config.toml
n_layer = 13
d_model = 128
n_experts = 96
experts_per_token = 4
d_expert = 32
d_shared_expert = 64
activation = "reglu"
moe_layers = [1, 2, 3, 4, 5, 6, 7, 8, 9, 10, 11, 12]
router_score = "softmax"
normalize_top_k = false
routed_scale = 7.89
balance_loss = 0.0046
balance_bias = false
router_z_loss = 0.0001
n_groups = 8
groups_per_token = 3
init_std_router = 0.00639
lr_router = 0.00147
vocab_size = 4074
norm = "rmsnorm"
norm_eps = 1e-06
tie_embeddings = "early"
optimizer = "muon_variant"
lr = 0.0071
beta1 = 0.9
batch_tokens = [65536, 131072, 196608]
seq_len = 1024
train_tokens = 525400000
steps = 4507
dataset = "wikipedia_en"
Below are experts of layer 5 (counted from 0) of a mixture-of-experts language model. Rows are named router (the router's row for the expert), gate (a neuron's input weights, with its number), up (a neuron's input weights, with its number), down (a neuron's output weights, with its number) and show model dimensions 0-127. Each number is 128 + 24 x the weight over its row's rms, rounded and kept within 0 to 255. Numbers have three digits each.
Before each expert's rows: a language model's description of what the expert responds to. This comes from a sample of Wikipedia text that the model never trained on.

# expert 28
What it handles: Spaces in taxonomy lists. Spaces, pipes and prepositions before years and places in species lists, citations and tables, such as the space before 1933 in authorities.
router:157143151164104094100115156110098148097140127105148125118114096115151107103161155096105118132159103142163156107106121173161149139099160107101100173149170096121101105146125126129104148110105104099098113160111146162121144158114115155163101123158158102127156101107145150138082138111174126153106140146116107151163150161101109083109113103149148162116149135146119113143105096146133156121153
gate0:111119123131065105124121143158110165147100095113147128141117087160104122112158133137135146087094105116135135077127118096109126143135126154057105093146125107083124119171165151129135165122123082116126157127112139141101105126079084106084103092081131153118148127119119138133136125128102140120156138100185133120166177127160127120160108126119122128098110125124120127136146114100105117117163
up0:127143149118096111070153121125151179111118112142163119126191140103117169063121141099130123139115176146180112099128112124122126091133145117120107137117123116102111166168131115107130111121134140129106133137111121133111147149150115142135130124095150087111110123134142166108078158100086128153124153130105157107146135134152124136103144117131174083145135139119143106096056178131094126122117
down0:097140101086121132148124116153134140156105144080138144113110152136145087126133122107129133116126162159156169133093104157164132140143155125151102117158114126162128173117125138074085094101111172143137124096130082100116094136136086127192095087163155099167130141098132138165105143120140179153135145143126128136139073128095125123111147091153138118115136121133142127119133166157136117125136
gate1:188118177098127101103137162066167109155121138104112171131106150145108118115157112091153113104082110161151135161113142152131121132107171085086112155115135137173113136135129117112111136110131118141127144152133113141156141172164106111099123136123113111118126107124143127101132163152102136151123123103141175093132148137096128138139110093154124120132160121124135090173134125136051138128109
up1:126111152133123125123127120161128088119122158142129143132121136122103147141170169103150164099090107097128080196104093070140148137134146131146117100123108136134132159118136103125170146128121146117146146181159153124161144138158129136081126132147120099159146094135146095108141112130138176166151144132122142098122154145120176125115128188152137182118112119090110092128153132165120109133152
down1:097113183128105125124145142111101146126083080111131131120122067113074110122129152077152195121115153141114111098141112105159114112064118140142136104124094144133142140111093106142156148187131154114172157135156135123111126108143150111119149140135103097114148129088124143140134132095159081122125133108135110139111152141124107148144168137128154151125149111150113123152140118068131119130096
gate2:123145121134128122114174162091121097089085104136123109146128129121132139130148122149111159140149080070098127128132092111145109110144144114144127125162116081156142110170119151148172109115123123128116094117096133131116162111087134134126129131119170106082116135151147179174086086152169086112107131090106186140142105127145098150124114092123106114122143143132142150090114163133138149112147
up2:152149133137049084131131053122133121154127111134105158116120082123129090113107119141101155172121127146112115128151131128121138079106109105098130107136124141149107117075170101117180142098134108141151135088146134129115151104141157133159128157115135149087169161138124090120153152167133108094138154124128107095144121089111126158109101140143112140139144135098110124116105093104146112103133
down2:130093137137132128135093117147128126146118195145137131145134096136097108149142126117139124056150111087128143106100141140202121128126127122108096128131195106128141140162116126132106145179100108076108141179153114084102160140103147169134136135103136096132172121113095095116146088131139134138141109132151151191112123117130123109115131156136130123159114129117149149151094129138135110104135
gate3:113097100133126161137155139093125149155122103111103099116136116163158125096149148141140104136111112128153154105140154174168122183111132122089086109148098149095127117172095166110153154158065115136098145128150155128081144118135116104088151124113151149115104107133161147133135116136154130191131110128147163174104126152135131103126126125126077144098135129131149106150077136107128104130130
up3:166125146117160121140113126109081155109153125124160133114117172101162116128122150139106178135134174117141130091091160120140096176167081141107111097113169144134140101116147158144157143125091133130153143132158113114120069112160148145128132112156146129137130112108150105158073121166122093114142102130142160116140128146146097144152123156130091171118132100118144147126139144146171087175134
down3:152138122128124132140128160120130098067147102128113116163124183100178131119138156137068121119130123126146127123134149128114094145132154126108123134101118138156143133141118106089174110103119131136148075109138080127121113131196125133136124099089077125137120154156094118097075171079149073137146156131123089157151107153137120138117102101122135110118153125126107147152122142137156165141118
gate4:139196133128127104123170135125103110071127122139139115103107138123120107158213149147148113157121135139116170136102124107164169110091087133161093147130122111142127144167106152098144130134128165065105108151069160109139086112139136087123107146144156136134149129117125109138118135120125155098108131115154121121148104128132079130107146130118112139121100142111112146153128093148125137097163
up4:108104130127133086092103146149104140130146116134120132126104112158088097096157128145100121122153145129103119090168107151150117139148141128095098151082132171125127129165143112124136147151152114174089103130133152123106132144139090133110135177092132120126136132140135131168163133104127146140168137142135125122137173154186111151178130117121144156097143093126098098185165115157074115099101
down4:111140160125100138116193147102154105165190126088161125143125126093088172111147095123168128107156153138144124125103133112112116105149130158118135069127170117111128176129129121148132109139154154153105086126155141087104129096141101160161152187139146159124115145106092144125134147128167121144120150159115147136126135101103143138113111119116133134143190121118093117126153116118110154138118
gate5:151116128125130124127144166132123163115112125115104146112098147103125123096118157143103114144148133105114114142117088122121128134132137109173072123147118163125109098100096092136096199135141106124153154153100094149105119154135132150135105133131121102146156082128135133119149128135182165161104093135165125181150213139131124123118130129115141107129080150129136090165117165090120147110133
up5:153103112135130113108098159119154167158127132130107146177124114123130131143111106113112080129139150144099117128158111103129119113122124141118148167151109205098136146101111156113103114146165160142142058136138107109112144094146112128111094121104092129149147079099101141143134128175163163176108092139112157158128154150142171126117163162134136110155130129133109116133130156095094096134129
down5:067117086138151133125110156121146125132111097081150156127153133112135155181106154137139117140106098117096100089133133149123096132147103161107150118144116140104156149150150162090148129117132146131093155158132110122125150186127119138139134168144110146173176111152162091120143092113108149173175147152158131125148133108108113125165122107121129112116138098160117106119151174113118096168112
gate6:149093118101102137130105159125131123147083116136176166129146110148157141121096190129120128104125075105163138099145135146145150126122138119145128147157139164150120130128122122120116160095104166093149095122083118117114120130127169101145146111137106112070169133100147155117138140106128138155154144124083164078132148093107162183130107134147124156121112073130122123148116117107142124154084
up6:156130187082117099124127132108126118101157131142140170148169123130128162162093142122116119156110131138108109106152137133175142090122107112139110139131136143141119122123115148091129098151175153133148131076152104122068183137120168138114171124146106114094110126082145153168117119088132111129117105155157181118125111122109166152122135109080122129098126125140134122116132145112122140064111
down6:096124111148101172124140168081104158136121129171153113140084123149117111158114141090141131121106146143163129149136104106103144120133129107144180119116119122104170113121134092156153106089081120124130155115105096118131133096185121159096153156109076149120139094148124110145155102110114126131177091100144115096140148159119163152145123112167139151140105122115129112102123153124106148142073
gate7:114121133145114211124135134106132112134148138156162119157141139105213118164103134131116143165130112115133111130133141163153110171120112104144127124149112103161103121139084140098104120104104121176084085149147127105171091143149093091125111106100137117116166130107136122145109140164106124128126178077155148139154134119133096165136105151141116127129115136101124125154102110127163142118151
up7:115142169126130160123128156129131148098100116151138132112143119113068128147121126149092108096114126131121106150127116188137099125096142138115077130121119160136141144128140119151139129133130154162150135124146176104157108125085107164112150091153090101160077121118076092171107154138135140176133123114169181157112124121123085106112111124123147138109155127115131150150137081069143127126113
down7:157116134136103095138148093132163168115118093142118129071101120126127152122135107116150085140151126117162150128123205127159148130138136127120131131107163157127104158143152115101148108133144132151131112123138100129106110121117169171076125137142107115156119145119105155167128142148082102109111145130132118150113095137068066161095107183117091126148122141139084148108127114117116137111093
gate8:129146141122128121146146094144121138161139152107134132130112145107133130145150101117121138131107118092123138154117117125162115092126121116067116157198128108146118091128139130163116155112109100147125119096140110115121156122141166105077109108113171102174158100086136104164148112152133125141097130139111141181117149083113129114101128110172163114150132146136103155163094047145117130154149
up8:105165105114164091125139165150138127154148143163125105112113134127144114169105116179107101126120089138125124159132109114145142115108119122136183155102094148125148119161105079152163133146096151116136127092135115114133140176100135131102146138141143163131156131151150131128123145128128125169110160141118141123103124120131143107082123075122126138151118186124101094153032118141112127102103
down8:101133130124100136164156151125094106154156134155124129083149088149121123156132138108115089131114159097125118086061098137133102096129140104181163151141133130081101114086133153152104114100178165144124138134155141056147097116118142122152132130117124090141155123132132142133124141145113161133093121137107140095111108178127127128073140090126132117124152118138111146131117121128091174117141
gate9:120070119145140067138136117147109151104100153064139115105151139124142119095111128084145087119131119145106135127121128162121114103156121112129123111180103118108124130093123091129088149105134120143140160100149126172145144092098110123116147109115135154094169104161137135094122121159136135109128088121106135155112144119118158106164097089153126160187171103141146150149169140155127107137139
up9:112183098149114098132078130138119139115140122109133118106117150123065087125129164103124154133130119125081126155149159117121101103110139137135131115093136128103131131176169097090140101138123112132110143131124122151107128128127156064117101094074115176120122114098180091123128137159095067174122110145156075095129117117115131117113147100111134135151129146110105138152139101130119133113134
down9:144127152135135113112138105125142153139127105118180123147109137159144131144133100134136159135154149148111098155074128169143139167147127130060092108150127089134151129138126127139141156155193123111129145101105148124122146102183120092163109126107152119112090147147139111138153128107147158151088168105103113074129136152133142099101120152097106128086132153134170158156145184138141117134121
gate10:162138134140117107131071114133112116124124110130121101134146127161114113140154155144137100106109145131055145084163115126144119140161105095107112175137140120147115117109103147167082134083116110129121133093123106141139115151175128153126151122117130120104126131127071112141126092116200184176145122123084101115138140154128165118139137092133106129130160134125110130174127102089107117111153
up10:133091124116122142104159144128132123117124125162083166113131122120095101170143170143125109140132125062095136095118101142170138141148129157097123134134150104124139126116162116152118134138141109161142119142160161108137092120167113125127138092125127136128138105136131113101132122141118083151132094146178089127149169137116089076149157112080120088160100092137094136118198090130109129153113
down10:121095101104160111121144115123109124158119153118143138132127131136113122127124165162103121126125116131101156158151142107156120117126158170127124142128129121128150107106132098148127133136132189138151168106163110121089164128097098136143072142072135143108114103144131105124123099081175143053147129134126175120153141181116138136136183138136109189136165092122146136107146138158119116134096
gate11:124115132137138126145136151124105135085140181123141139140116129164159102174142110130133164164112109129115130105135160125097127121123113112160093134113124147097135097098102118099153118116130124146168144156111161071124128137163084172058126116130145131115133168147127126144145107162161084148114150168146093157146110122099125107177118107122163144083124117095142142123150097141154181112129
up11:132125162115113105121128154130104147133131120138116116127147103118160120135155105163124137160105143094106169131134094121075143116152128135101108124136173082085136145122171126097131104092141118124133124157127144142105128135123164111146150144107130123141127158115080139151076147114133125092117138127201119119102148132091136174135123149132094111095094183088156126080111156142088089093122
down11:167133151125138086098135153158135128114099150114145122131148149157143125152137160122117160133119119140096127109091147104138102124142121142101136149094146129184146104179145154125130152105089077135131129142122136123127119161157118109121141115134153066101148135126136142176168177110124121155152158109115149080131146113119111175138094121139141168076122089119178171143152124143085145131135
gate12:109099151144108121134179107135152136134117081132133118108075105136111137152109134111129117126107122126129135125156159141133125089123139129113104153139089126141124134111101054117111131141145151124134135098143145128146138141145116086162133134134161131147103088076129211147125155104151170148147144104122145137137117117132150126106129123110160116208163156154193125145153133123105150127095
up12:118136092116097150135079155131142126090111149134173101134120118138113094122149117122159160174133101096091106097135104130139149133214099147153164147143112115110138113163127142121061105098141158130107123112142122153118115147125126141113108162103105102172122117103153115132108137116145158110118141117115152153129135169113126091120138087096074130081117121125118141097118158133158129138163
down12:150159142149148152152136119102145112145154139123140176174122125116102107183140109142127144080133160147149169099091132108079132149120163116174147097121127165113151144150135138110107134131107139115104120123138138130123159076110135119143143121149107143142151110120134102126107071139174141104133094073094159168117103157101129125144147134156139111114137144123103111088116131193151115161152
gate13:114144141129123132134147174114123132107144164122120148100142105158141186115135151136120146085179155144111150106085067136120117134111168147106105153146084111115133107143111139123109148170127129146123148077153126099175160136115123131138125154171141099132122084115171127101100106104167169148130076103129119126091108146081111126092129138172118128127134156159111119126115113161146127120110
up13:128149134098145155180087143169138160108131093110137107101155110125166088151102136125114151083125119142105118116108157116123133127111117135074169170127156113139116134098149129178076127132137126102125117122124104132106166097137152109146115146134123117136092123129143134090137105137125105153087131167087134150149131154196130138160105122090165104099153136162117143093171090119145122134128
down13:115134103107120115153127161116080129088108161160145152153117101123141101166119108121090149095091104100123124094135123119096136123132127110118101169109180130140112155139168125090128140120107174108127098121133122094147152103127137130098096124112115141102134143110085148121135129113150117101114134136126124138141121125136098059138127070052161125165115115150161150116152151122145155136181
gate14:144077149195125167137135118139164165112153113154122114073070136116134145117102137131155087132152134149143136145139069160142139131119096115138110107107159079131107140116121139123130123136167125145115138174112121102126099126069123108116141139116127116136122132115134116108088124133146151142116136095115088142154146108149139160140138148154134113073132087193130096173110118133104127128115
up14:093110123143138113118107128116151080169105127144115140115177118111188174114155154098128049136117130148059134123141181100156138146104105137130102133126113146099112120162158091117110132167089104137136127129128150137096126125075117096107106110162123121151142112142116111142132110163131149144141113141100141158134122118141109106121148127120082164161119168115143119115110146133097106103149
down14:129120092146113140136182079121082142161163121135125138142129150130156098124093133107121104122093162149095126165150135124169170153145147108125131162166093161123117140116160112172134143135147117165098141131120121120094090138141084134132131094125135100133091158123124117140141143129104085106143092090113112088120115088151132156084105151084099155142140158132124130126115147111103098135077
gate15:164137175105175134094131147131122192110102141094145186143129152128113140124117132107150120167127123064084160107148179133129143141138119132124097079133113175122130130131118143109121118088108123083128139105127125142098121116126126127138095101121111119142153091085146131107140109083122140106098132116121103110107124177140132140118127153115138118121079128084089146121093145113154116155168
up15:135174125099119141111137150131132105116120142081129081142133177136156095168135114088141118153114165156141119142146093156132182140143161130128134167118118116145152121092195113164104164143179156200126130120133117124111113139168121159137122163137147135107106144160113122162129128141117114125110073112145106118111116121119120127149132145116150115106139117147138105166094140131101127067126
down15:125136123101101121154096113162080097153129085104128128113159123151179128128120131144128160107100138115118148128187087159155154117094072129124138113091153121150107136124135134121102134111167122104112181086132135123119118146112151110085130155091131111155140156096177114158167153166143140100112135109135156135144149124118131103187109113155096132101112128127135178094147131128146121108147
gate16:142058121181133116125111135112094145123157122117119123122120096124105112164115082170063147093132111171087146102145083143136181137139144102129117117142121117102126142147101159138126138114180113126102109140096078157149164141133121093100109123135159095144166117128139114104159126129154116172136130122138102121144110109102108115143118087121117120126151142113114149123134087159132081105116
up16:122167148162145159135101098132150140151150113104083152101110122170176077152143134123128102087112108152153138172112140127167117088144145138086105124117099129117139114118125102151156127130115126147080135086103140106165107145095145134087121130133089151111118185120124131137130143148141158109152133118107148140123143127174096159115112091082162125119173102121133142108126091152108162141140
down16:124127107139102146119126143166146170093172176166076131099093118137135173127135138133128127117111161151150165095116131111113108141099137177150111150134136129125116151195103120123117104154097146127119126090131156169165152103135133148135132143091094154142061093131146087128109131105129142095183112153130127138152100102107122124121102128108148157152134144129139133160136107138168153106131
gate17:139104127098097115114124115148076096110124161134143120174093067117139099117126097119109157107149107089106138115140166112163137108134137128146156117174156136151136099113085137149126110119157121098096111160148120124130143128093075113077104128142161143129139146120109113139132124113202101119139117074109128133148141129114117102085121129114184165124093126144157142111117158157133135118121
up17:122088137119136142145168111115104140096090143119133134118168128131120092137123153135139154102139124120074120133111108125183118129150097114119160144176153149091124151157121146148144139093081085156080124173151120116114184091124135108105134180122132145171096132094151131117157116142120131127122128105088176058119095116108162101125139120115118127123122137134146170147123145122120111110136
down17:110100149146102165146116114078122117120137079139147129106157113127142139153108126113117156095137141113158149136139104179119142138108131108145112108116131124101116102123118093120055149084163132122127084117108126146099170115134170134131085124119143120166123168133128148156144152126169140131150087112099165153115108182131103135102112170099127146169133143126170133128143143117143069139096
gate18:142170153148140111117127114118084108107049139112123186162121107126140115097124138146115120116103138085123166177099143115115152123120152135113139117145101089103136135135110122148150120109085116078172122131100105138078140146123150103145099137133127120110135115142110140157103140151137178127100100112107141122159138161125084108113119111110108110142138097132140124110107118103134106214146
up18:120134146144116155127108154158137109115094085120099133111137112124167089116127129136135070107072134151117143147169108157119128103145117157092109171152094110163117137137155179144136159126117121129146137129089115108139137099168133130122107139118180095133115135126099122143130105120133118157092136108149105086099137115179115102134143115133167145159147084118165160111148143097175158091096
down18:117121115109145145172122136107123121119120114178112147114126140151077184119139104140136104162128098125090137157128122122113145096118106124121146152119091095100145159123191129094169123109117120149143087098152137113145138098164108164156167128132113162075121151131114130089138144099092162099165148131129124114175108117137152092141136159097104094123143107157115089137128112165113123125161
gate19:140184141139080152119152166125161099133136074111160161137126152143140100147116078117120118147152152157101107139117150151114129126161101113137122114117145126094139110122123168153124138143138126114073134131147131122139149122108101142112132179177114116110138141128137152125101182086123143153137115089084127131156115147124063120101121098129092123070140086135126120122108156125109118170100
up19:131153131128092140090104120117129131119143153151126119141113155154094118113107129111120136147073086147145114141179157103147089142107082131151127134113142108144109089171143117148133130179135133104138085110118191141140174123101123113118128159098121112139147108116091125113145134113131190095108160109112126116142150114136114085091143180112104118135123165125184110157123157154152100138133
down19:117123098158167121139126128151100188100125112107107106128099130091125134184137113125095121099151166108124111103137127125104134141148107124114156094155126156134146147090123083154153152128130139086148132130115163120096119179108145115124095108147109161109082108156148132163133074121132137084147124112162155140134152095135131135162150146095144108122152117143087105130109086094086164111148
gate20:178121151102101084092140148121138139147102121106130098112087083141138121154142124128126094119134106154117118105074168132121132139102163104185102118138123132141134125128151145172116132122114057063117149112099099123116138124093146142117108116161123116170107131132138145171149133128165125159126080133127123120118126156138137108111110100164129128083122130175157148122157102105100162151123
up20:082161121151110146063112140159118128138109191144120141125145131086141091137152116146116124137168103146107134134135115134147115160155099103113155141117178154106115082132116127113124070156131145165127088080160103146143119114147129107115120137128143136088134134161118161101153111124158141135127135143134113142153131091139163155109169141143088166168143124120107078132108090132146104114151
down20:147074142119068108108124127166105113117130177102151126113115119119100136152113108102160118154140124148125085117132139083152117142117127138124129071136104086141152134126115124118111136098116118135138136088119163110140113132169096107140146120153136119113070152136128123098136164158130151126153141120107150122106111144168073123141146117116118121129151145186173087192121127132135151083086
gate21:174164134123123092127132139127093137158129096128141148153157120150172132118157140116131105115122091170088166108141137142126117108106151142118119147151109139114138123159128111119099109118138094164099106123125110142144159120104144096145112095162120139137105122137136155118157113099156111120056156130102117120133171177145092092126137151113144111137141123101036121120133135099173145081146
up21:151102135160179122110112108086145142125120129117074125115149168116160082088160171092098136139156141128096118139101127134082101134144144145116159149113130138108146085148093091114125123143128139171109114142134114097129118111114144150168140148123139148112141164138151094128143132142111173147135136085142091101123069167137099154123143105117165101120121125131097106170090117100135132092132
down21:149111137130119133132194146060119149089111171127145107116091128135127142108134088163090138170122135130131121107115153056143115082106111097167127124131116128149149128130135093108132104165126103140117167143158121148103127124102118129141087161130173117133117142117105147114137130142122130112103118113164112146176140133119145114164087119104103151120118134141153107164169112132172074140148
gate22:115146144138149142130176111103127088129151102158146156141114126156130114148153129106115131125129135086097143131133095166113122110087126136107104126112091171116138116117109111119116176126159149107087102122128164142160177154154184177147124111131119143168153114104125145133083156138143118136161171106115083146182121117151121074126121155118141161096130109118136120139077133133144158147157
up22:139132113117095138147174098150135151135129134134125126146134133103148179135126109082156147139133089144094087117160178092136177146137119117104118177131100136138106168115116130172137100104105126143125116116135117126163163176118106170142114085115127090161145119118160125127122133143138156139133108105155139100154120163131150077151147161144116116141094134071198125113120146128098126120123
down22:149132152179155090109170114114137133121178148123123119135132126112151133119168165114112125126162121133178110115146137108125094109121114084100146137091086110111108131123171123118058137149101132119127099127121119173151143099120116109154156113091111136118141119152150094148133114109136120140103145164128091109132108116123148113160152126112163129108136108169098102103177087129186162113093
gate23:138079154185089157132144127123131146084107191116162148146102122121127119144156190104148157124174093100131157114107139126149145162106128121108118135133114121137132083132109151162112118134112143109127091122129075164075131161127093140118147152115113144151116144107189096137118145118123082160096116076127119130167156121136143131111126110154114106099152109135109118133132126150134134125144
up23:122162141144155125129074158127173138146123182100108085127140157125109136164127123139109140126142164085150142100140139125106139143125100121148153088144131080163143144124107189132143125155137123104123091100107161099126127142146088161112106101164090179122143129130127137162137131131131127113118135130119162161130125113145140115150126092142066152165142140129090172136144117085131075130137
down23:144152090163130156121103101124111166152178136106087102147098137178124094122128168098141081125163131092113178151097136117104137115102145103132104131141070121165095128118132130137131131108122128170120138108119109156141119112146106150136181152155155109127154101152091117096125079095141125122132141109149090146159135129125147171127150141135144156151127129102132134108156125185154129156124
gate24:127110108105102110121151124117145148131130130107141103168086098134136157083108152080105117105120154135139123124108121125094097149119130134122121123101135153111130100140104153130080136133118144153113148120143136103117157177080079096128117093173119133158129116139124123096119096068194132119088083149111150177129144108110086155122132148122109121158159086111094128132134091141153166122128
up24:114138153087107141159136102158105117110141135146131131146117162135091108117125157115132164123127161116129121099141175107096119143124098101166119180148167130151134111148144172117145099131116156092116134124148115174109141119140118111157121099124101125153151135176183130128122093126159184142100168156131122161154130145094127166098142098128084150062107123103122115092116124124144137119093
down24:112096114136109129140090161121135099124158146098140108146131169133125092132070128085112153133156147150127135133161125131114140085106156133112125151096157160140095173131152138115147168121145139112100150105131119170174125133145111168152140140156161094128137115126129146098086099134094154116111153108139122116152113160159100114094203155143140118130147104099125144173088088134148123126120
gate25:144130148174122116105130098128116148174173133133116107141154155122155131138131116113069120132143110141116147139109119162175115155133172107095084144082117090153127147117088128111138170133153122135102141071143119158121145124131098117120143113065187086148116106143126137123148165152122113166104089112099126114120103121132128113123114112106139143131178135176134118152134112153133135077126
up25:127133148155098120159181138084124082144130149099126084134112129130118082104126114118125151131162125169094161136116131119137129121144157135156141094107102128087091090104150077073107124120125141130131171119165142103125096130136121135110111121159081161149106118105154139182123150083115120106131123148118133102102120130153110110170159111119168088174102125142111100160116130115154139134131
down25:143129116135111099077148186109118186183109094125117111101103136125096136121143134100127129088106153099103155125126135142132113077129147113152135148097106069125113135109128112174149117164171130122111118128111109144139170144129148170167111131112132081149108108106153120112133149104165113128112098062116122152113118139140142170125145176162122120138128107164128126161151142111135134118125
gate26:117108113163116115153152073163114129178109092131193138104111103185151125135122151093133151133132156144103125136114107116137133139100115121104156133122107137125121164106106138135089163094131119123115109132150123108132120131096177156125139156162110135167141057124134131137119124105191148110111130140141082150121132109134093121153140129124072177124118127116122131104134086157143122088138
up26:162132129111175108113138119140107145166133150116112145123171154144119153152200108143143173187156150156138151129128148093134137148102136114176112123109115177137142156120138138134137156110106173136118140149120091132159116111152128123165131129159122109170126088179104155138076113098167137099143157136128134106096118129159098133125120117124152118109134129128115083089154096125145160138144
down26:107150102102124129142130157131112098105149148154138121128085122160122098096121091128116151144097158091150111104122126097082115144127127128184172113124144147154134132152103126111117110115131113169137121129162084142116100083162080130111161136130093160117156085147171150150141123163172147149143112148083103176147099108150117112130105173133096103105127160096151135143142157131122125126134
gate27:150104135163072139165146128112103116116119165115099144110129143144095134087141078096158108142148103108150145137153144143100143165095160145119132134176119124183136095155147164139099136125084096126130090120162133167121157156114137144111099162147148096093127163102141134162169126145122163115113140073125133152150136125172106119129121131090126123120097118111113142149113112117149138152167
up27:151102123091132149123164096115129143081122135118145161128129112115145129117124114101125112123104083130130148102088168145149079085154085144101139110097148106112119096143140143143122125139141119138156103178114085141172129112082123159130118165137138131081123151156075072099132118160131148092127131129128139155102138115116111105161137131143139134151113152149160169077075127106140125150143
down27:114139087122122138117087129128109119145147165100116148120154091109128144134116157116114122132147136150133099094150144156140164074090094127119115113062108120169098145174163146133121119149122143109081125138073138095144112094142128149115173115153130142146152100162134114155164179131190103148127147143090138119120135137119108123116166121117126120129119147111101151077099093144101117135148
gate28:107138143120117142163098138115146125124131138118138108140127150112098184087135122143099084139149074133158106120148146089127120127129116125141133122151066109113140104151129183127122135150145137072138052178120104118146120152144101109149145111106181111113185113139123106135142108172174126136120126161147113128121130135102142113118109133179100121137153147122101136119147145144122169173136
up28:138081134163101126134129107121110108148130119119178135123101167114142147151145118121170071135127157120121110121152194160115158135152126119168108128181133155120111119128091121106145139163136133110118142169145147132143127149145144117135141147140077107085123113122136128069169155138144195177114140113125162092126111151124132139093110142083152162134102124093139150137122163119136131122116
down28:138108148109124131079127107156110091121128134133137139125111141120084110116103125147111088073099102149145068070173143121137113177082102124091113055100136109151131160151148152138182124134138118136106132140126137131132154118111121123155122173152155132137132071146175108129105147137110114107094120110114146145093122142151114129097128153136117142138106109147120148115120108132113086095122
gate29:172131119134129121122138138141094117113121158126178107136105163147140139129114129115138124088167105136105101106143117146134119144134145128167157129108119142147102134131127135115089151121129141131120121158093110131143150137087117175107136127138114112179120120116149122122127142133139205107123162162121179148160115174051120080166145104101142122076123124154116121101115166172108113109169
up29:123132145154165149136117098135123147120126153096143105117143140109153131126107137125139155134145130141152126136113166155140176070099103144135101128084124123099127112131161076145070145128094114136158164153127067151155128131141118126122094157088123192120099109126151131095146106080157099125162162106138135164097137125141136149134135117164158118130144130134162141137085109114117178093139
down29:111088120155133143135126134104131091167128106095156151136132134154113122146168133140087165122157150139107141145131127134111128119109098168082105124127141158114096171161121117137169099150133132123149163109136129158139100156106146116165102134173106104166187132124138163103151100123107149151083127150119088075140106099128092092141150109106131142152105129091107132131111144156161098088112
gate30:135139148133131118127131107127121132135158154149105161104125099121132133143183119121137092124125136144111174117147126133125162129115084115129159069130125123117091147107176063138126098142165131152114136139098104152120117140107164118103074139137126133128107086101162154092138086136105110114105098130071144159157165106106138131089124143147138109078173147135086111129139118103151135093150
up30:160141146155100149110138167131110169113158127137125138127128146140092143107097118129146164152124112190133124145113132125138159129102089136180152127103120154139095139092108095099123105142115150126121153111115139113160118069140143087122135113118146146155146167148113146097115130162124164140115130102156111161087114125101102176137142171153142110054146131072125098149121137118126160114110
down30:165157109159111126120179111134116114110149160167101094085140149147126159129118138119107136135085127092106135137116180149112151084132116151105149093235095122117115104140104101100134115170159088121131143083125148143175134105146126094157152147162091119126119128126133139105131132111124154104159142154126133092124144117161135110123139146131100117116142130147125159102106130140115148134131
gate31:134133118105085133102146105128122110102109124114101152161179100108152114128109107115136129129139089141096117128134130135181147135135124086134108091131128136090118098129081147144113162133137144111098091168149144174169122089183107153138120121158127090099173143125120167119100131086157111115107135111149113102117203145131130166127117153109150127190128131156146124128100136119110119129114
up31:175115143103097121097141132133134119124106153117066120101144094145174094152161128116117182145118148118159147134118130082097122099113154105130110134141115121159125166166114127137155129136105120141128135100123094183085133138125155153166117129111140147115075146135144161130126119102159133141110134088167144123189082145138144137121141123162143126118124123092108118167090162172093133128132
down31:149083126112126133148088129112139127114151111101132127110097091150137124120138090126137148157127117109154157126125134108180113121104132125119101152132168096098149117140096134092148130176128092089109094127162156146103116129136133151154087162114163108077133138095110121116128140129137157203073128148142109109148147138111088130076131120133093160123106095090161164165149136124128137132129